From a checkpoint of a small mixture-of-experts model trained on Wikipedia: 37.6M parameters.
Below are experts of layer 4 (counted from 0) of a mixture-of-experts language model. Rows are named router (the router's row for the expert), gate (a neuron's input weights, with its number), up (a neuron's input weights, with its number), down (a neuron's output weights, with its number) and show model dimensions 256-319. Each number is 50 + 10 x the weight over its row's rms, rounded and kept within 0 to 99.
Before each expert's rows: "raises" lists some tokens whose logits its average output raises strongly, later layers aside. This comes from a sample of Wikipedia text that the model never trained on.

# expert 20
raises: "s", "-", "f"
router:41 64 62 35 61 65 44 56 36 27 74 43 31 64 51 68 52 40 69 54 65 66 59 40 41 47 62 59 37 55 55 64 32 55 54 36 49 34 48 40 47 49 55 50 46 24 50 49 60 65 44 38 44 56 53 43 39 33 58 64 37 67 60 42
gate0:43 55 54 61 57 69 33 39 54 52 50 45 52 37 56 47 46 54 44 49 51 37 60 47 48 35 40 26 46 58 61 56 48 41 54 48 47 34 47 45 62 45 58 52 55 42 47 67 46 53 47 69 51 57 50 30 29 44 52 47 35 50 56 57
up0:43 51 35 50 67 57 29 56 44 44 49 51 54 46 60 58 38 41 27 46 58 52 47 52 50 32 62 38 54 44 44 39 62 69 45 60 40 43 50 43 31 41 37 50 28 39 43 56 32 35 51 53 40 47 43 68 48 55 33 42 41 49 72 49
down0:54 54 62 40 52 56 47 43 56 41 35 53 72 61 58 75 35 46 46 55 58 46 20 39 38 46 50 42 47 47 50 55 31 52 50 45 64 42 63 40 40 56 58 43 62 52 54 46 44 59 55 56 43 40 36 63 39 65 42 48 45 46 68 49
gate1:58 27 49 64 42 55 45 34 53 53 55 48 60 56 51 33 52 46 47 59 60 44 48 67 51 40 52 51 63 50 50 31 52 44 41 40 55 50 36 59 35 27 61 54 40 58 43 51 48 31 22 56 49 66 53 49 59 57 74 51 56 42 41 46
up1:62 42 49 54 57 55 32 28 48 43 54 62 43 51 55 34 50 53 43 43 58 58 44 57 44 38 47 70 52 57 58 50 61 51 40 46 41 66 33 54 56 47 59 46 48 50 48 42 43 62 40 50 50 54 44 45 44 45 54 35 41 37 54 50
down1:39 29 61 61 60 40 60 59 47 51 53 54 55 59 61 41 48 45 41 44 59 48 46 49 67 48 56 40 41 62 33 56 48 51 50 46 55 60 51 53 47 46 56 65 43 41 43 33 59 64 55 56 57 35 47 45 28 67 63 42 59 67 62 55
gate2:50 42 31 58 42 58 58 51 39 26 43 62 60 52 60 58 50 28 59 42 53 51 38 49 51 64 40 63 48 55 38 42 48 62 56 57 48 37 42 50 52 36 33 33 62 50 46 52 34 36 53 61 45 45 41 40 74 59 48 49 54 47 64 54
up2:51 38 47 52 50 56 66 52 40 43 55 59 50 35 34 30 50 53 60 43 38 61 46 33 43 61 45 48 43 56 56 52 56 63 48 60 63 50 57 48 32 49 49 40 54 52 47 32 19 33 65 46 32 46 67 52 39 57 50 64 32 41 49 49
down2:41 39 56 57 50 55 49 51 48 61 38 48 45 70 30 42 49 39 68 56 42 74 48 49 47 42 54 50 56 32 39 63 67 50 46 42 49 45 50 46 52 55 51 33 50 54 41 44 34 51 40 57 39 46 54 61 51 44 62 37 47 47 60 55
gate3:50 32 52 32 43 56 38 45 60 42 54 55 67 49 53 18 74 45 45 62 52 52 30 49 45 36 53 26 48 64 60 45 54 47 60 52 42 41 49 54 53 71 38 58 58 44 46 28 57 36 47 50 47 50 37 41 53 48 48 51 49 37 43 48
up3:67 45 56 51 51 46 49 55 46 54 69 51 58 23 36 76 31 59 57 29 59 43 50 43 60 52 37 78 46 48 31 45 41 33 46 55 57 48 61 43 65 44 57 50 44 59 55 57 30 73 37 54 54 19 51 50 48 38 49 61 51 33 65 68
down3:44 53 66 44 60 66 57 51 34 53 48 41 49 50 54 49 43 48 52 39 47 50 59 50 44 51 47 65 63 41 50 38 37 55 47 60 52 53 44 41 58 54 46 67 59 51 64 62 62 47 43 59 52 52 39 25 41 53 33 45 37 55 57 61

# expert 17
raises: "ed", "s", "ing", "ation"
router:46 40 49 56 64 66 44 49 50 32 44 60 41 61 54 68 48 54 66 43 39 51 68 36 65 50 63 38 60 52 50 52 63 42 57 38 64 41 60 22 44 70 47 69 58 26 45 63 57 44 54 52 31 52 64 69 54 64 61 45 69 55 53 46
gate0:49 59 54 47 43 54 53 51 59 42 50 59 27 56 38 53 49 57 40 49 63 45 52 60 49 50 55 57 57 57 47 50 39 45 49 51 34 50 50 47 42 48 44 44 41 35 45 69 34 43 73 20 48 44 33 44 46 67 51 41 46 48 41 38
up0:33 63 43 53 45 62 47 51 67 71 51 50 47 42 42 55 68 39 53 53 47 67 43 42 46 33 48 48 60 38 47 48 45 58 56 45 36 62 51 46 52 52 35 50 48 57 45 52 37 71 46 68 49 37 52 44 43 33 63 47 61 70 62 78
down0:48 54 28 45 49 43 40 46 39 38 43 54 61 53 54 46 50 47 60 57 42 52 61 52 54 66 49 24 54 45 51 33 60 36 28 46 57 54 64 62 41 69 42 40 44 46 61 45 54 49 37 46 50 54 48 44 38 49 55 32 50 40 50 33
gate1:68 47 61 38 58 64 45 60 45 58 58 62 60 54 36 31 59 42 59 34 32 54 57 55 44 40 47 43 51 48 48 30 47 55 57 33 65 48 48 52 55 52 32 50 52 52 46 49 41 48 52 71 56 51 66 40 59 59 44 57 50 50 33 46
up1:26 53 54 38 46 62 52 50 56 41 36 39 49 29 66 53 41 70 50 52 49 60 47 55 41 56 39 58 63 53 25 39 49 43 49 47 39 44 60 51 52 28 47 52 60 58 54 57 45 56 35 41 42 70 37 53 58 36 50 59 58 41 28 72
down1:50 55 41 50 37 41 62 56 48 45 41 52 48 50 50 37 31 40 40 50 53 50 47 53 47 44 39 59 37 32 45 46 56 62 46 77 48 48 43 49 42 47 58 66 58 51 46 77 54 54 51 50 60 44 45 73 51 43 25 50 46 55 57 53
gate2:47 42 49 44 42 46 49 38 56 44 48 61 56 56 37 37 58 41 67 47 47 42 42 44 58 74 42 51 60 63 55 39 48 47 52 53 60 50 52 49 55 41 57 42 34 44 62 37 50 54 38 52 63 54 47 42 47 51 62 54 44 33 56 42
up2:50 59 51 59 32 59 49 47 39 56 68 37 50 36 45 70 47 51 34 48 52 41 60 52 42 38 59 43 50 43 48 67 52 46 44 58 58 39 50 50 45 51 53 43 64 38 53 55 47 46 42 49 57 57 62 53 51 31 45 48 50 38 62 50
down2:49 39 64 45 51 61 48 62 77 56 47 61 37 46 39 67 49 49 45 47 63 51 51 57 39 52 32 55 52 58 57 57 70 53 28 47 49 38 35 55 51 49 63 58 29 41 60 53 44 29 47 59 54 58 42 54 57 64 56 56 46 44 53 36
gate3:45 60 29 46 58 45 60 39 34 62 61 46 58 53 24 58 51 60 54 49 63 43 45 44 61 58 43 64 50 68 37 40 42 42 64 45 60 67 35 60 62 54 61 59 59 46 35 59 60 40 62 48 58 50 44 61 51 48 54 51 38 45 37 42
up3:33 67 48 16 57 61 37 57 51 57 47 42 46 57 34 71 37 45 43 42 56 43 45 43 52 49 48 44 50 55 55 39 40 59 51 43 43 54 40 52 69 40 41 43 44 36 45 43 63 50 48 40 64 54 52 51 42 66 48 32 51 54 38 66
down3:43 32 33 43 62 52 43 55 51 46 34 34 58 57 43 42 43 47 62 45 46 58 38 40 42 51 60 40 33 51 49 57 64 52 48 42 58 65 54 28 44 43 58 31 43 42 31 39 22 71 54 48 53 49 59 64 48 39 34 51 62 44 31 66

# expert 8
raises: "-", "=", "s", "S"
router:54 38 51 59 41 45 59 39 40 48 37 58 64 63 57 51 54 45 59 58 70 46 55 61 54 69 36 36 53 48 39 53 47 50 35 67 48 35 51 25 49 48 65 37 69 66 55 57 46 68 55 41 39 44 53 55 34 52 40 41 64 48 57 49
gate7:65 45 44 71 70 44 68 45 54 44 40 53 36 39 39 51 52 58 43 42 42 44 57 48 38 51 42 52 45 42 58 37 69 35 60 41 53 79 49 30 56 46 55 48 62 46 43 61 43 52 51 71 36 37 45 46 52 61 35 52 39 65 50 54
up7:34 57 60 45 29 54 43 64 57 58 53 46 63 54 63 62 50 28 43 65 49 62 40 54 65 52 54 63 42 41 36 65 34 45 38 69 38 30 42 70 44 50 46 40 33 48 47 36 63 46 55 41 54 65 56 51 65 39 61 49 57 39 53 44
down7:40 44 47 58 53 56 69 46 45 43 53 35 55 69 59 44 52 50 62 51 47 53 54 45 46 46 51 56 65 65 38 62 56 62 42 58 68 58 44 66 45 56 42 42 50 58 41 56 65 40 47 51 60 50 45 55 51 34 70 48 58 43 51 53
gate8:58 54 59 56 34 56 63 41 48 53 58 50 64 38 65 60 75 47 47 48 55 49 66 61 50 40 32 49 39 63 44 34 54 48 60 48 66 58 49 58 49 69 40 64 54 53 48 58 55 59 44 47 49 61 55 51 52 43 34 53 61 63 77 23
up8:56 46 50 52 47 34 62 46 61 49 44 60 41 45 50 45 54 56 48 40 39 67 52 53 65 50 60 50 59 38 64 61 32 55 45 36 50 61 60 33 49 46 45 51 67 44 55 57 59 46 57 65 53 40 51 54 45 54 45 50 56 41 32 46
down8:50 47 61 64 45 67 42 43 57 57 41 50 43 40 54 65 54 49 25 55 56 44 56 40 50 55 51 33 52 57 49 78 65 62 41 70 53 53 53 55 58 50 44 54 59 71 28 56 39 56 42 55 56 56 50 53 56 41 50 45 67 50 56 52
gate9:51 40 42 54 61 52 44 45 48 65 41 75 45 70 57 45 51 37 59 42 51 48 31 33 51 49 41 47 52 54 47 38 70 32 49 61 41 62 34 58 50 62 43 59 40 42 45 57 38 32 41 57 57 39 33 57 49 72 29 43 48 67 37 45
up9:58 67 56 45 50 45 48 54 57 55 54 32 34 55 61 55 26 49 58 47 63 53 56 56 37 43 48 47 43 42 66 54 50 46 54 56 50 50 48 56 57 41 56 50 56 58 52 45 37 55 41 72 53 60 61 60 46 49 53 50 32 54 84 45
down9:50 39 73 63 59 51 45 39 45 33 43 58 50 63 30 50 42 54 61 42 45 54 48 49 43 48 57 43 46 45 62 55 43 49 55 39 53 33 46 58 41 40 59 36 42 60 45 49 46 58 42 49 53 50 49 38 44 54 51 44 55 28 49 56
gate10:52 57 55 38 44 51 55 51 29 65 48 38 53 51 47 49 61 42 59 33 41 35 62 36 47 55 45 65 28 41 42 65 40 56 58 41 45 49 43 45 45 35 41 64 53 53 50 52 55 45 57 42 71 70 48 51 64 56 67 67 39 39 59 53
up10:64 43 65 41 58 45 52 41 58 43 42 44 51 41 34 52 26 48 46 33 49 43 66 73 47 57 44 50 77 41 46 51 53 56 51 52 48 53 58 41 50 48 36 44 55 57 51 38 45 47 58 55 49 51 55 53 54 67 55 42 37 43 40 53
down10:58 50 68 52 50 40 48 51 47 55 37 64 43 47 55 75 59 38 67 56 53 43 31 42 38 55 53 46 41 61 43 63 47 51 50 50 53 60 37 61 44 60 25 38 45 67 19 45 46 48 40 46 46 45 41 66 49 53 53 29 54 30 40 47

# expert 7
raises: " |", ":", ";", ".", " ("
router:57 45 60 48 56 54 45 62 47 40 61 56 49 39 33 52 41 52 37 64 55 68 56 65 49 47 34 52 50 52 62 61 53 51 49 52 67 49 44 63 47 51 62 41 56 28 48 60 43 67 53 35 53 50 43 58 59 55 45 59 36 46 56 49
gate0:43 43 63 46 30 52 51 75 63 38 59 64 42 57 51 62 39 51 55 42 48 67 50 42 54 60 36 47 65 49 69 37 48 57 39 38 45 52 52 30 37 48 53 59 52 38 57 61 43 49 46 43 67 60 44 57 67 52 28 43 59 57 52 68
up0:19 45 49 67 19 53 59 65 48 66 53 58 65 49 61 45 52 60 49 58 38 66 45 42 45 66 29 39 60 33 61 43 42 54 67 35 44 55 37 54 59 35 46 56 51 67 55 44 56 69 64 56 50 33 53 52 51 45 38 43 55 47 47 53
down0:58 54 67 52 37 50 68 52 61 38 54 39 57 51 49 51 47 38 43 58 37 44 75 49 75 58 44 59 56 53 48 48 58 34 37 49 44 59 44 59 55 41 75 46 46 51 33 65 33 48 45 51 47 44 52 44 59 68 40 52 61 32 51 35
gate1:35 30 55 54 39 63 65 41 54 50 63 54 72 38 61 44 34 54 67 42 38 42 58 50 34 42 43 54 47 41 34 56 64 62 34 42 64 49 53 46 50 52 37 52 38 54 51 43 52 64 46 57 55 39 57 49 48 62 56 46 33 47 55 53
up1:55 39 63 49 51 35 61 30 68 63 50 69 65 32 64 50 37 56 53 45 49 42 53 39 47 52 41 59 43 39 44 34 56 42 36 35 56 59 48 57 67 60 56 53 45 47 46 64 52 45 53 44 69 41 40 57 53 52 65 50 44 56 67 35
down1:40 67 55 54 47 49 67 48 53 59 58 32 37 38 50 59 48 43 68 56 42 44 60 48 62 38 35 75 57 47 43 41 49 40 41 50 57 51 52 65 41 40 57 59 53 49 44 53 73 63 54 43 75 48 41 44 34 43 46 48 38 62 58 41
gate2:57 47 35 49 48 37 32 55 38 57 47 61 56 44 49 40 56 46 34 41 47 45 37 43 32 60 55 27 64 55 47 71 64 52 50 39 39 58 51 55 51 51 52 57 54 42 55 64 53 76 35 42 64 46 55 58 36 55 69 43 59 46 32 39
up2:45 56 59 59 59 37 22 48 36 61 48 61 45 51 55 47 63 32 45 39 41 46 33 34 38 59 42 41 55 64 67 61 41 54 56 48 29 51 53 51 62 47 40 39 51 61 47 45 74 50 51 38 54 63 39 50 45 64 58 49 49 52 27 35
down2:61 53 64 39 47 48 42 50 46 52 61 44 43 51 56 47 66 57 50 51 51 49 44 46 47 35 65 37 61 38 40 35 50 49 33 55 52 50 52 40 62 50 74 37 54 65 52 45 44 57 36 53 30 71 62 43 38 36 51 39 66 74 41 44
gate3:50 37 54 45 44 53 66 39 50 44 57 59 49 41 39 36 57 52 57 29 40 37 62 41 60 45 49 55 54 58 34 62 41 57 62 45 45 38 44 58 56 52 71 51 52 40 48 52 39 64 41 46 45 42 41 44 42 48 69 49 47 25 53 49
up3:47 33 48 42 53 61 48 51 47 52 41 44 41 56 40 42 72 50 68 40 61 39 54 41 48 53 51 28 49 38 53 64 49 45 50 48 43 56 37 47 49 45 64 54 46 42 48 70 70 53 42 46 52 52 44 49 49 48 49 38 60 34 60 35
down3:59 50 53 56 53 46 55 52 56 57 36 42 43 51 46 47 51 44 62 31 52 52 57 43 48 44 48 38 37 46 51 47 85 39 54 51 29 53 29 73 37 45 56 48 44 55 33 57 52 69 42 45 48 55 52 53 43 48 65 43 59 57 29 44